python train.py --n_experts=80 --d_expert=128 --balance_loss=0.0126 --router_cosine_scale=20.0 --lr_router=0.00181 --vocab_size=6501 --norm_eps=1e-06 --tie_embeddings=false --optimizer="muon_hyperball" --grad_clip=2.0 --batch_tokens=65536
Below are experts of layer 6 (counted from 0) of a mixture-of-experts language model. Rows are named router (the router's row for the expert), up (a neuron's input weights, with its number), down (a neuron's output weights, with its number) and show model dimensions 0-63. Each number is 50 + 15 x the weight over its row's rms, rounded and kept within 0 to 99.
After each expert's rows: a language model's description of what the expert responds to. This comes from a sample of Wikipedia text that the model never trained on.

# expert 30
router:44 40 50 41 51 77 67 22 70 22 26 39 15 52 53 46 53 42 49 60 63 52 66 55 54 35 58 25 51 64 40 45 53 39 48 85 50 21 54 52 58 49 53 56 44 56 20 50 90 41 56 35 79 66 68 44 34 27 51 49 62 36 60 79
up0:29 62 47 70 60 27 60 39 54 51 82 63 32 52 21 48 63 63 62 31 26 39 51 74 65 50 53 52 80 42 49 57 57 38 72 46 31 73 51 45 57 45 28 44 30 18 52 38 46 87 54 45 59 32 59 59 36 65 62 25 40 38 63 47
down0:46 30 51 37 42 51 72 39 41 48 56 69 52 60 69 68 06 46 48 34 70 11 38 34 55 25 56 22 74 35 48 29 52 57 30 59 64 40 40 24 49 46 84 36 50 59 55 84 42 39 30 75 59 67 71 62 36 58 36 65 75 25 46 62
up1:61 47 54 55 89 57 45 48 48 43 54 51 40 31 51 62 63 31 51 46 50 17 39 79 41 68 71 46 66 53 59 45 74 47 44 61 55 61 35 59 59 54 50 64 47 58 44 73 65 50 44 41 68 52 60 26 42 54 24 44 58 18 21 61
down1:74 47 69 65 68 56 55 54 53 72 73 43 46 71 37 40 42 49 40 57 39 62 53 41 39 51 41 58 24 55 53 79 49 45 60 52 75 53 55 30 37 52 42 63 48 65 47 55 51 79 54 71 44 80 52 63 35 41 54 51 62 76 46 35
up2:69 28 46 41 35 47 67 50 39 42 36 51 50 63 40 45 46 56 82 50 69 70 48 58 50 50 47 46 50 16 35 54 44 74 70 56 68 46 32 42 65 71 30 41 42 65 39 48 23 31 66 26 52 55 51 53 58 48 47 34 52 63 31 53
down2:80 80 57 54 50 47 29 36 35 51 35 64 36 65 49 48 50 41 51 48 51 54 37 61 47 63 42 66 32 53 56 36 71 35 51 42 61 53 27 46 53 44 39 42 46 55 60 37 72 55 41 68 80 42 51 59 63 38 62 39 46 31 42 42
It responds to: Table numbers and headers. Numbers, blank cells and column headers inside sports and election tables, such as Votes, Win, Rank, 61, 81.

# expert 22
router:67 75 48 27 83 20 68 41 65 72 55 36 72 41 50 42 32 54 36 35 61 59 26 25 40 82 44 73 49 64 44 48 57 54 53 49 43 40 43 22 39 42 51 54 50 40 78 26 20 69 74 41 71 68 46 42 43 69 35 66 30 40 63 49
up0:76 28 60 39 43 48 41 54 29 46 38 62 60 36 72 58 50 43 76 53 49 22 71 45 68 58 41 48 34 50 64 28 73 73 50 56 62 73 40 63 52 44 74 50 44 44 56 42 65 51 18 31 55 49 37 24 55 49 47 54 80 34 63 32
down0:42 67 44 24 11 47 52 73 42 81 45 48 40 85 62 46 77 37 49 63 52 29 53 55 51 68 70 41 45 40 17 41 60 53 60 48 65 57 27 70 27 39 54 24 64 51 56 53 42 48 68 60 46 43 48 78 62 38 46 58 82 32 22 47
up1:71 63 32 44 37 64 43 33 59 46 67 18 35 58 38 61 49 36 41 48 37 25 51 38 56 76 69 49 16 79 57 57 42 30 53 35 79 59 52 31 41 63 49 55 17 26 44 36 40 59 34 36 20 31 33 59 58 30 28 63 68 22 36 52
down1:40 47 43 32 28 62 53 51 77 63 63 32 38 52 49 42 31 43 59 51 64 21 55 47 58 72 26 58 47 53 38 30 47 50 50 58 34 35 32 48 59 58 10 43 60 57 46 58 73 28 48 55 14 54 42 57 52 57 35 48 58 39 09 73
up2:45 46 74 87 45 30 60 42 27 73 45 59 33 54 44 57 64 49 54 64 56 19 43 38 89 50 56 62 66 25 46 43 32 44 50 66 68 69 40 60 64 47 42 59 24 45 52 64 38 39 63 32 49 32 43 34 61 41 41 66 42 69 51 53
down2:30 34 61 53 34 65 48 58 52 51 27 31 27 47 55 63 26 72 35 30 43 47 67 72 58 17 50 58 50 73 51 52 69 74 52 60 72 43 50 87 45 43 39 61 37 44 55 24 62 60 65 40 60 50 39 61 61 34 50 48 38 41 47 63
It responds to: Mid-word syllables. Short interior syllables inside longer words, such as ar in adversaries, in in injected, or in meteorological, ox in dioxide.

# expert 40
router:49 74 59 62 56 25 62 43 61 51 56 20 28 60 64 67 48 57 41 26 44 51 38 37 63 76 50 29 48 31 49 48 52 55 32 64 34 38 42 57 42 61 37 73 47 44 58 32 40 56 53 42 62 66 42 69 28 60 11 59 59 50 54 83
up0:37 62 45 50 59 42 80 44 57 69 57 42 53 62 47 41 64 44 60 53 66 63 39 37 49 42 63 50 41 33 54 24 55 28 55 47 48 41 45 44 59 56 35 55 40 59 56 70 60 21 76 60 40 63 51 38 40 56 15 59 59 75 61 64
down0:62 31 69 57 58 41 43 54 52 51 75 72 51 51 56 39 61 57 51 59 40 68 53 55 60 55 47 43 68 42 44 60 61 63 42 13 72 53 45 57 43 52 54 12 37 23 61 73 44 78 41 88 38 75 61 81 90 57 21 39 45 21 52 16
up1:53 42 61 59 81 67 37 46 48 46 62 45 27 68 63 65 42 55 47 40 47 48 55 56 66 12 63 70 47 46 12 59 46 38 41 47 69 54 52 57 46 33 21 55 60 56 50 62 39 41 34 32 32 50 15 79 72 61 40 53 61 42 48 65
down1:53 27 29 38 42 53 64 16 71 49 54 33 61 49 57 43 55 68 36 53 49 47 71 46 25 34 44 33 61 58 42 37 25 36 68 34 57 39 62 58 62 56 57 51 62 35 54 49 51 35 34 36 53 50 50 47 79 63 85 46 60 64 66 49
up2:45 83 55 58 54 78 56 23 36 46 72 66 56 53 38 72 47 64 67 53 39 58 39 36 21 52 28 80 21 55 58 38 37 42 54 48 48 50 42 51 68 52 53 65 44 76 44 20 51 63 53 63 17 44 77 54 28 55 69 61 60 52 52 32
down2:73 31 40 60 38 60 52 54 79 50 12 70 77 42 47 56 63 43 66 55 50 75 70 59 63 45 60 44 50 47 21 52 55 61 42 63 43 48 51 57 68 33 22 55 38 66 42 58 51 41 54 30 51 66 61 32 30 24 75 30 39 32 65 64
It responds to: Mid-word fragments before -tion. Interior syllables inside longer words, often after con, pro or re and before t or tion, such as ec in Protection, sec, mon, struc.

# expert 56
router:39 30 56 67 56 40 53 33 53 48 52 44 48 64 48 44 57 43 30 42 41 43 50 53 57 44 46 43 53 48 61 54 47 43 68 09 34 70 39 62 74 25 78 35 41 30 35 45 76 44 37 52 50 43 73 13 35 53 48 55 50 37 54 44
up0:47 46 66 46 62 51 28 46 65 39 37 48 49 55 41 56 68 58 38 49 39 21 87 37 45 27 63 27 46 44 55 58 40 50 54 30 54 69 52 35 70 54 77 78 59 21 59 63 37 65 27 43 63 26 37 46 44 62 38 49 49 46 59 37
down0:25 70 51 50 84 41 70 49 62 69 46 32 62 47 76 36 42 46 23 40 29 23 67 73 94 33 58 50 33 72 64 52 69 61 27 29 57 35 61 28 41 45 44 20 57 68 31 38 59 32 31 41 46 48 50 42 33 47 66 51 28 10 36 60
up1:44 26 45 55 55 49 60 77 62 59 60 62 53 60 65 56 55 29 45 44 44 42 49 48 57 81 48 33 26 34 50 55 57 46 60 38 52 62 72 39 46 27 57 38 60 39 33 31 49 52 64 31 62 39 63 46 51 58 38 25 62 69 51 37
down1:44 38 61 47 33 51 31 44 42 51 39 19 80 39 70 62 36 64 55 42 39 47 50 99 60 45 72 24 50 25 34 60 48 93 22 77 42 50 53 68 51 57 53 34 29 57 49 52 40 51 41 59 54 76 60 50 54 65 46 39 29 43 42 34
up2:47 44 46 54 40 70 43 49 90 59 54 68 51 66 35 41 38 32 10 71 41 51 81 74 49 77 44 55 60 58 51 49 41 63 41 55 60 53 63 55 44 57 57 63 49 61 43 56 52 52 62 53 52 70 51 50 38 37 67 47 31 85 64 46
down2:19 55 42 27 24 61 67 55 32 16 47 80 73 59 39 45 48 43 40 46 46 09 32 53 43 51 59 41 50 61 40 44 38 27 70 53 49 67 36 36 57 30 31 54 59 19 38 56 64 32 49 36 50 39 50 18 50 54 51 32 24 58 43 54
It responds to: Name endings and inner letters. Pieces inside or ending proper names, often Finnish or Romance names and places, such as Ly-t-ton, An-t-ti, Cap-it-oline, Dav-is.

# expert 9
router:86 91 53 56 57 61 33 63 52 30 40 46 45 56 52 34 60 52 44 33 72 49 37 46 46 85 54 69 58 33 51 50 39 36 58 52 65 50 36 56 61 44 49 69 73 40 54 17 34 51 57 50 41 43 28 62 62 52 26 35 54 51 54 35
up0:55 40 62 61 39 38 55 33 65 31 50 56 66 76 65 40 48 64 50 68 35 55 34 60 47 41 40 65 49 53 25 20 55 75 29 42 39 06 56 40 18 50 40 62 28 31 40 68 74 60 40 53 47 50 41 65 55 37 40 46 48 47 42 51
down0:51 46 56 57 77 50 56 36 71 52 53 61 30 45 38 38 52 59 41 58 69 41 99 52 40 27 26 58 50 39 61 35 48 58 29 66 45 50 60 54 46 59 55 61 61 49 39 98 58 59 23 62 41 56 49 25 58 54 14 62 60 55 51 52
up1:64 46 56 67 47 65 35 42 67 73 47 32 66 29 52 30 57 68 56 45 39 40 72 55 25 50 50 81 53 42 51 35 47 38 46 42 74 56 62 65 59 49 21 32 47 48 43 38 60 54 57 37 32 65 38 38 30 42 79 57 74 50 42 58
down1:72 62 53 54 19 60 65 55 37 41 50 47 54 59 63 53 73 45 74 50 75 41 46 62 56 77 70 59 59 44 32 37 31 44 62 72 42 59 67 35 42 64 48 46 49 73 46 59 41 56 60 42 48 48 59 89 39 55 61 68 40 32 65 37
up2:52 45 67 35 44 26 27 61 50 60 37 10 64 32 43 61 59 39 38 49 22 65 47 42 36 54 26 60 54 27 39 43 40 39 09 70 36 54 60 62 37 23 57 43 85 29 27 63 21 44 23 64 47 58 34 82 52 43 42 60 65 50 47 45
down2:58 64 64 38 52 45 59 83 61 58 53 81 67 41 34 56 60 57 36 47 57 46 52 33 67 48 53 22 51 45 63 46 45 33 37 41 63 30 57 62 51 42 30 37 68 64 60 61 38 51 19 63 68 69 56 68 55 46 42 46 62 21 53 68
It responds to: Clause and list conjunctions. Conjunctions joining clauses or final list items, mainly and, also but, or, when, while, because, as in "fired Cherrill and replaced".

# expert 8
router:23 36 51 57 53 46 68 38 81 43 50 68 74 55 27 47 44 48 49 69 73 53 47 57 46 26 38 48 38 76 28 89 53 47 47 23 49 42 49 44 60 35 68 17 41 33 00 50 53 44 59 67 29 48 70 10 59 50 43 45 49 49 46 67
up0:32 53 70 69 46 62 48 72 49 41 35 38 56 39 58 63 42 53 74 38 53 32 58 54 59 40 37 65 36 76 63 41 55 36 47 58 57 57 23 48 34 75 65 48 58 31 43 40 58 54 39 75 43 37 42 43 32 30 61 62 39 81 59 61
down0:52 55 62 40 55 60 24 71 42 46 43 26 40 33 72 57 39 63 77 51 61 54 48 36 59 33 46 60 74 22 48 91 31 84 46 51 44 38 58 54 36 54 37 41 50 49 71 53 65 65 70 69 44 42 60 39 46 53 52 66 33 63 59 09
up1:49 35 54 43 54 56 88 46 70 57 51 37 58 53 28 23 51 76 50 55 60 32 62 45 67 29 36 70 61 48 63 56 41 60 48 66 53 40 49 56 58 60 65 49 40 71 59 53 48 55 75 47 26 47 53 31 39 61 57 59 37 51 70 38
down1:58 44 66 17 39 62 52 52 60 25 36 68 53 51 31 39 66 39 55 54 46 51 43 53 50 57 52 46 51 44 33 91 41 38 78 75 28 74 24 41 40 54 47 66 53 36 62 48 38 52 54 64 21 86 57 52 51 40 79 42 68 37 48 67
up2:36 61 57 51 56 44 50 46 61 59 55 33 53 40 41 36 33 71 88 19 73 45 37 50 52 46 39 27 32 51 33 68 35 46 38 27 47 35 33 64 72 34 49 35 30 27 72 53 39 32 29 45 41 54 90 49 61 32 42 43 42 50 20 50
down2:50 12 34 51 74 63 43 66 41 65 55 57 53 37 31 62 58 33 42 52 55 56 37 18 70 48 75 62 70 40 35 40 75 45 53 39 44 58 77 46 30 38 61 67 50 52 48 52 63 70 54 39 29 53 67 48 23 57 64 32 64 79 60 68
It responds to: Common word-ending suffixes. Final suffix pieces of English words split into parts, usually before punctuation, such as -ed, -ing, -ation, -ell in nacelles.

# expert 29
router:58 26 44 48 46 44 67 57 42 47 62 27 59 64 25 50 47 53 52 37 42 53 41 55 60 43 39 64 51 66 54 63 54 70 23 33 31 22 43 54 42 61 50 40 69 29 49 54 21 53 45 27 66 75 97 24 56 40 19 36 25 44 58 29
up0:57 39 78 44 54 55 54 39 33 52 48 38 72 76 32 65 64 62 62 36 68 06 52 41 45 48 56 86 57 42 48 66 50 40 81 64 43 70 69 39 69 54 75 51 45 34 32 49 70 41 51 57 53 64 76 50 60 61 27 59 36 36 48 52
down0:53 39 47 61 25 72 45 52 63 49 37 69 31 38 58 53 68 54 43 47 61 61 21 61 65 40 34 54 35 61 56 31 44 23 45 30 61 40 80 53 65 25 16 50 57 48 43 39 64 60 47 60 63 54 57 31 52 57 91 62 54 71 54 35
up1:33 51 31 42 51 68 69 58 32 24 44 62 62 40 60 19 47 38 50 58 52 41 29 53 62 66 52 36 28 44 45 49 76 36 65 70 65 48 44 56 56 63 79 76 52 36 68 68 59 39 70 45 68 52 65 41 34 47 45 52 57 46 45 59
down1:33 52 58 36 61 37 39 64 57 21 32 57 56 70 48 60 52 67 65 71 29 65 46 66 46 36 50 46 42 60 64 29 42 76 57 68 48 42 38 59 37 70 57 42 35 74 65 46 70 59 58 21 70 60 54 24 49 45 53 56 54 31 50 44
up2:58 42 78 49 37 24 55 64 69 49 52 43 57 51 61 41 39 41 69 66 52 75 69 63 53 73 41 46 46 72 41 50 68 58 49 52 46 36 74 70 54 52 42 61 38 37 48 62 51 56 64 52 54 47 64 43 11 34 34 58 52 60 61 40
down2:36 69 65 36 50 31 50 81 68 41 66 65 63 66 64 54 35 43 48 42 85 68 35 35 66 47 33 45 59 72 23 47 70 42 63 53 42 36 47 39 58 51 78 52 63 45 74 41 47 52 54 72 43 57 56 66 37 42 56 25 80 61 37 39
It responds to: Suffix pieces in names. Short pieces like an, on, en, a, i inside foreign names and taxonomic Latin names, such as Pang-an, Est-on(ian), Gig-an(tochloa), -idae.

# expert 41
router:36 66 53 49 50 86 44 41 39 31 41 51 42 78 52 49 49 63 79 65 41 54 49 96 26 57 37 53 61 37 59 70 70 33 69 57 47 56 57 70 31 44 58 46 51 55 54 65 56 41 51 36 26 23 49 49 46 50 44 19 64 73 35 65
up0:60 67 50 47 68 66 60 50 64 41 64 42 30 44 65 64 51 51 65 51 32 78 52 37 36 40 70 56 66 44 47 08 34 58 63 62 15 37 58 60 59 41 27 34 27 52 39 22 41 70 54 50 71 49 52 41 30 72 37 47 78 42 68 55
down0:65 60 30 47 68 75 78 33 68 61 34 43 55 69 32 64 49 45 83 84 58 29 70 48 42 58 39 34 32 37 76 40 52 43 39 45 64 51 60 37 71 46 52 54 61 71 31 63 64 55 42 47 78 24 23 49 51 65 71 58 42 50 38 50
up1:43 47 34 45 69 48 58 22 53 59 23 42 14 75 29 81 22 58 53 43 42 63 57 41 53 57 44 38 41 47 48 65 22 63 59 47 44 71 49 21 48 62 46 50 53 60 46 56 49 69 56 75 72 62 75 27 57 58 63 22 61 49 57 22
down1:66 52 71 36 56 57 61 32 37 49 46 26 29 40 53 32 46 46 47 61 65 33 31 64 35 34 43 60 48 58 44 31 51 21 32 28 64 71 53 41 76 71 63 80 54 40 53 68 49 68 56 49 48 32 40 53 68 62 29 47 96 68 48 56
up2:49 30 65 66 53 40 68 32 45 23 80 52 44 63 50 59 37 47 66 62 56 66 31 83 22 30 74 59 65 53 43 41 55 40 47 51 33 58 30 17 47 59 40 46 54 37 47 57 63 17 52 53 45 41 29 59 87 47 56 58 24 40 63 26
down2:22 81 60 46 52 69 59 58 43 37 56 37 69 57 69 52 41 59 72 60 46 67 64 61 32 54 71 43 64 48 40 49 53 31 35 38 35 63 61 43 87 62 62 63 66 71 61 64 54 22 41 77 54 53 47 39 60 50 52 63 62 58 52 53
It responds to: Word-final digits and endings. Final pieces that close a word followed by a space, mostly last digits of years and scores, closing quotes or parentheses, such as 201-9, 190-4, anim-ated.

# expert 19
router:67 90 57 48 18 48 51 78 61 75 42 53 24 61 28 42 32 55 31 70 30 61 35 68 61 76 52 49 52 61 49 55 53 59 53 70 58 72 44 57 28 27 25 60 39 61 74 44 73 72 70 70 35 49 49 71 72 48 56 81 58 45 52 45
up0:49 60 35 61 50 59 53 53 31 38 31 58 40 64 24 13 82 35 50 54 38 36 50 63 43 79 78 58 51 63 48 43 20 41 49 60 18 60 47 36 66 47 46 84 72 36 67 41 31 69 40 34 36 25 64 44 72 31 33 43 30 54 36 55
down0:38 26 64 57 50 12 19 64 71 56 69 48 64 40 59 21 47 27 52 36 30 52 53 52 36 55 57 66 48 42 70 39 64 62 85 53 48 38 22 75 24 46 46 44 64 51 60 50 60 42 51 64 44 63 61 41 57 60 57 66 31 53 38 32
up1:63 47 44 49 59 26 56 39 81 49 60 50 61 58 39 44 51 69 48 65 52 62 43 76 38 41 29 32 48 68 58 55 43 55 45 43 59 57 21 68 40 54 68 45 41 70 31 49 66 24 67 45 50 38 40 48 62 45 60 52 67 62 72 41
down1:63 56 46 42 34 68 45 62 56 46 48 53 57 01 46 33 59 37 37 39 33 85 58 41 29 38 41 39 62 54 33 63 23 45 57 57 57 65 41 61 46 58 05 41 46 44 44 45 57 72 67 64 64 67 55 59 40 49 55 38 31 80 33 63
up2:50 39 65 51 59 54 48 40 45 41 56 33 83 33 85 23 64 59 66 42 29 59 44 35 66 54 24 70 48 59 45 40 54 40 53 55 53 43 63 34 44 52 47 45 50 45 53 42 37 64 41 52 54 61 53 41 73 62 33 73 21 41 63 48
down2:24 10 65 27 19 72 17 51 61 38 50 61 61 25 55 52 59 52 50 45 43 47 34 48 43 45 51 72 51 61 58 39 63 54 63 61 53 39 75 51 61 43 59 39 51 55 59 77 46 35 51 61 95 53 43 46 66 41 68 62 43 45 40 47
It responds to: Word-initial consonant stems. Opening pieces of longer words after articles or verbs, such as cont of contaminate, adv of adverse, dec of decorations, tr.

# expert 62
router:49 69 16 55 33 76 32 59 49 06 50 44 39 59 68 40 67 26 63 49 43 50 60 67 43 36 52 54 42 46 48 50 55 43 39 55 40 42 34 51 70 68 57 40 38 42 46 57 38 55 54 47 33 46 32 72 59 50 02 28 59 41 58 21
up3:43 36 82 54 60 41 79 63 58 36 44 56 56 39 53 64 52 48 45 53 43 32 75 62 35 36 61 55 52 38 22 36 37 34 52 22 27 33 88 30 47 50 33 59 29 60 41 61 65 38 54 50 65 53 71 64 55 59 77 36 60 52 46 52
down3:56 51 38 37 39 55 39 49 11 45 28 48 50 19 44 75 40 55 50 39 71 49 34 68 31 45 90 78 61 50 54 76 55 53 51 35 49 17 61 21 61 49 47 60 61 42 37 61 61 59 41 91 50 46 31 48 81 71 56 53 40 43 60 58
up4:64 69 29 48 48 43 73 56 45 57 36 26 44 58 27 72 68 77 41 59 30 58 51 36 68 51 41 53 51 61 51 76 75 48 57 20 51 63 81 60 47 51 69 50 20 65 66 46 54 50 36 43 53 83 47 44 52 49 51 47 40 50 52 65
down4:34 23 47 71 51 55 58 31 31 61 44 26 52 66 40 39 33 34 58 37 35 64 57 69 66 49 31 58 46 54 43 52 45 64 58 52 79 43 66 37 73 56 50 47 32 52 73 51 77 75 55 80 64 58 53 32 25 93 47 30 51 54 47 51
up5:25 55 49 53 70 64 14 57 33 32 42 95 45 65 24 63 32 48 63 67 32 36 62 61 50 39 38 56 59 60 54 40 64 59 40 25 49 62 70 57 43 59 79 42 43 46 40 72 40 43 14 33 68 58 47 64 39 35 59 34 61 66 56 25
down5:44 61 81 41 61 62 35 28 42 65 50 90 55 53 47 56 65 47 28 43 60 50 38 59 77 62 61 42 56 56 27 61 50 52 37 37 32 66 35 43 32 42 54 47 24 47 34 33 48 51 58 21 52 52 56 61 30 35 70 55 48 89 39 13
It responds to: Numbers and quantifiers. Number words, ordinals and quantifiers before nouns, such as two, first, several, many, most, same, often before years or of.

# expert 28
router:44 67 71 60 24 26 50 62 55 56 56 38 28 92 53 43 37 41 42 67 53 52 65 59 66 61 42 03 38 50 55 85 54 53 57 37 54 52 43 47 53 35 55 56 54 48 23 45 74 56 43 35 33 49 54 52 19 58 69 77 56 51 53 74
up0:46 42 53 48 54 72 27 18 67 69 72 59 49 48 84 49 70 58 47 56 41 54 54 59 31 22 74 65 54 56 63 71 63 50 36 38 32 94 67 55 60 57 55 64 65 59 47 36 64 40 56 46 53 45 33 47 74 37 42 30 52 57 59 54
down0:71 42 33 57 33 36 62 62 68 41 56 40 52 48 67 60 51 28 61 33 53 51 32 50 49 69 27 47 81 15 51 26 60 72 48 53 53 27 39 30 69 45 75 43 50 54 05 57 64 41 67 57 62 60 49 53 37 41 70 64 37 49 64 68
up1:84 72 46 45 51 56 70 58 43 59 58 58 65 44 82 51 59 49 40 83 79 54 59 54 48 45 26 71 30 73 56 51 66 31 50 47 56 47 30 61 58 50 40 53 58 62 65 52 62 19 31 65 33 61 52 75 51 81 41 54 33 61 41 20
down1:31 26 26 41 39 49 39 64 59 33 37 54 40 67 59 41 63 33 55 62 44 69 71 57 60 48 43 51 31 52 60 19 68 55 60 63 45 54 61 67 46 38 42 46 26 72 55 55 03 20 67 45 42 32 61 42 41 17 50 57 60 46 45 59
up2:67 53 54 45 71 52 51 33 42 47 53 61 65 60 40 42 45 66 70 33 50 48 58 48 27 39 59 47 47 51 31 44 58 39 33 10 67 41 50 44 39 54 58 61 69 54 64 79 35 44 43 50 67 56 73 46 33 41 22 82 67 45 64 27
down2:66 75 32 45 15 86 21 42 42 78 58 61 52 48 52 33 36 52 38 66 43 40 43 47 62 41 57 42 61 58 50 45 69 63 69 22 52 49 32 45 61 46 50 16 31 73 60 56 44 61 25 31 34 70 54 45 44 33 49 44 49 42 41 49
It responds to: Verb and noun stems. Word stems that take -ing, -ed, or -es endings, such as giv(es), develop(ments), produc, vot, consist(ently), contribu.

# expert 49
router:45 38 58 61 29 41 30 27 59 25 73 60 67 46 42 47 63 37 33 67 44 66 38 64 43 81 45 48 69 40 25 60 50 46 49 61 57 43 44 59 52 68 53 46 52 58 43 64 64 72 36 43 15 26 49 63 37 50 13 43 64 56 43 59
up0:52 61 55 63 45 52 48 31 80 37 19 50 39 42 49 57 79 40 87 51 37 31 29 41 71 47 32 53 31 42 39 31 36 50 32 68 52 55 49 31 54 56 61 70 02 36 36 37 34 45 49 29 25 57 41 52 65 71 73 24 53 50 73 29
down0:41 63 61 68 63 69 46 67 60 43 63 47 52 54 90 42 55 10 61 18 83 59 27 46 10 57 45 45 73 57 41 65 37 81 57 43 44 40 61 36 28 71 37 25 54 33 39 54 63 46 45 27 29 23 63 53 49 58 55 32 71 49 52 56
up1:55 61 71 52 24 46 36 35 56 35 52 49 53 61 47 28 43 53 53 52 54 22 63 38 50 54 51 68 22 49 51 50 64 31 24 64 49 70 38 64 52 49 56 48 49 54 44 47 44 33 41 43 61 46 21 76 31 45 42 50 76 78 58 54
down1:39 62 34 62 49 42 77 59 63 34 20 56 47 54 63 31 68 45 42 15 47 52 48 64 24 54 39 21 78 43 41 24 35 81 59 64 60 38 39 40 49 48 34 49 47 54 51 41 42 56 30 61 45 45 47 57 45 39 45 51 42 70 37 62
up2:53 52 71 52 59 68 63 49 42 47 67 63 59 58 40 76 57 50 62 55 65 50 28 32 32 53 28 20 70 55 35 39 64 81 63 57 66 72 65 38 61 41 39 61 74 46 68 44 33 81 59 35 47 51 50 61 58 47 31 40 31 24 53 56
down2:59 37 36 62 59 63 54 45 68 53 62 42 55 68 39 76 47 39 44 62 47 52 65 44 77 50 10 64 71 49 44 37 72 35 35 71 42 41 54 54 59 52 45 36 64 79 38 49 62 70 19 11 20 36 42 45 63 24 39 55 42 41 39 63
It responds to: Common prepositions. Prepositions such as in, of, for, at, during, often after a noun and before the or a year.

# expert 60
router:34 62 66 46 53 36 33 43 43 54 43 61 92 47 52 50 71 43 38 60 60 50 35 63 37 49 53 56 38 55 23 58 55 60 21 43 57 37 70 53 48 63 45 50 43 49 27 45 68 65 58 53 29 16 41 71 47 40 17 58 43 47 50 67
up0:69 51 29 47 61 64 46 47 52 56 75 56 83 60 69 58 47 59 62 50 57 53 63 64 49 54 41 53 55 46 65 77 38 32 36 37 21 30 29 45 40 48 58 61 41 36 31 32 53 55 55 56 68 62 45 42 51 67 58 19 48 61 37 67
down0:33 39 50 52 56 54 25 40 70 38 46 60 57 51 40 49 39 45 56 45 33 31 48 33 48 64 50 35 25 40 74 43 41 49 46 62 59 85 33 48 34 63 60 48 79 45 47 31 61 47 61 59 35 37 71 71 43 51 53 53 39 40 13 51
up1:52 38 29 41 38 44 64 68 19 36 60 36 35 38 30 67 88 51 35 28 50 65 56 28 27 45 58 08 40 76 23 36 50 57 40 51 47 28 38 49 77 32 40 59 25 26 37 52 73 24 38 45 52 49 48 59 61 56 50 45 43 53 32 56
down1:33 59 49 37 65 41 85 51 56 68 33 40 24 56 34 45 63 64 50 61 46 49 48 17 35 60 38 69 78 61 32 33 34 48 44 48 43 66 59 43 45 39 44 28 36 90 41 32 37 70 35 46 70 68 64 38 43 34 40 54 65 71 66 66
up2:46 70 52 29 39 57 30 38 48 53 65 39 56 50 53 49 55 57 47 42 60 37 51 77 28 47 35 46 62 58 30 61 57 35 81 29 28 54 68 44 46 31 68 65 56 40 76 59 28 54 18 33 46 42 38 54 72 41 53 76 52 47 36 24
down2:60 63 53 54 64 59 29 64 32 76 36 57 21 57 21 52 42 83 51 35 72 12 45 61 51 72 19 15 42 66 30 55 58 64 26 63 64 76 47 61 46 47 40 28 44 50 43 48 38 59 57 70 59 32 24 35 32 42 40 62 61 61 38 53
It responds to: Of and prepositions. Mainly "of", plus relational prepositions like between, about, among, across after nouns such as one of, part of.

# expert 12
router:41 52 32 31 38 32 64 80 40 35 48 62 06 29 59 28 39 44 49 22 24 52 42 51 47 47 53 58 39 60 58 28 45 47 40 50 46 49 55 77 30 14 29 50 57 74 63 46 11 43 76 49 46 46 44 16 44 54 89 36 70 74 55 20
up0:47 39 59 25 54 32 43 37 26 52 39 50 46 46 33 56 67 44 68 48 40 41 46 46 37 76 46 40 19 46 52 52 39 52 65 58 77 54 72 54 58 49 73 65 66 10 31 55 31 61 62 36 85 56 36 26 40 22 60 24 69 41 49 39
down0:41 67 70 61 83 51 33 36 56 52 67 30 50 70 25 43 34 55 58 36 60 34 38 42 59 69 45 47 42 20 45 54 54 57 63 41 62 68 48 56 44 48 32 51 57 61 54 22 42 49 67 88 42 61 36 53 22 41 33 74 26 74 58 35
up1:55 56 45 71 67 38 46 32 48 36 53 53 79 49 59 46 40 79 49 08 28 57 47 53 71 60 56 34 43 53 46 06 44 39 39 61 59 53 75 31 67 50 64 47 68 67 67 41 60 41 52 49 73 58 66 57 52 42 50 57 66 24 11 48
down1:37 70 50 57 53 62 38 55 53 37 35 62 56 60 36 46 47 46 67 55 42 33 34 27 37 78 53 55 55 45 50 46 37 58 30 81 34 47 56 50 56 54 52 44 11 61 47 35 63 37 45 65 32 53 90 50 62 47 32 75 73 46 63 33
up2:73 59 60 39 54 34 65 37 34 47 42 61 47 40 45 35 47 52 69 20 78 73 55 58 21 45 38 50 61 52 48 64 27 30 44 47 36 55 50 43 42 58 41 47 36 36 56 25 68 72 60 51 46 66 58 59 26 58 48 58 49 59 61 40
down2:45 73 58 44 28 73 53 50 37 43 53 74 48 69 55 30 53 63 50 34 64 28 24 23 53 75 74 66 66 31 52 51 41 74 63 77 56 34 47 43 49 39 68 34 51 40 49 52 45 65 58 16 51 61 44 49 31 60 52 35 48 62 33 63
It responds to: Mid-name consonant pieces. Word-internal pieces, often v or consonant clusters, inside proper names and rarer words, such as Gal-v-ão, Cor-v-inus, super-vised.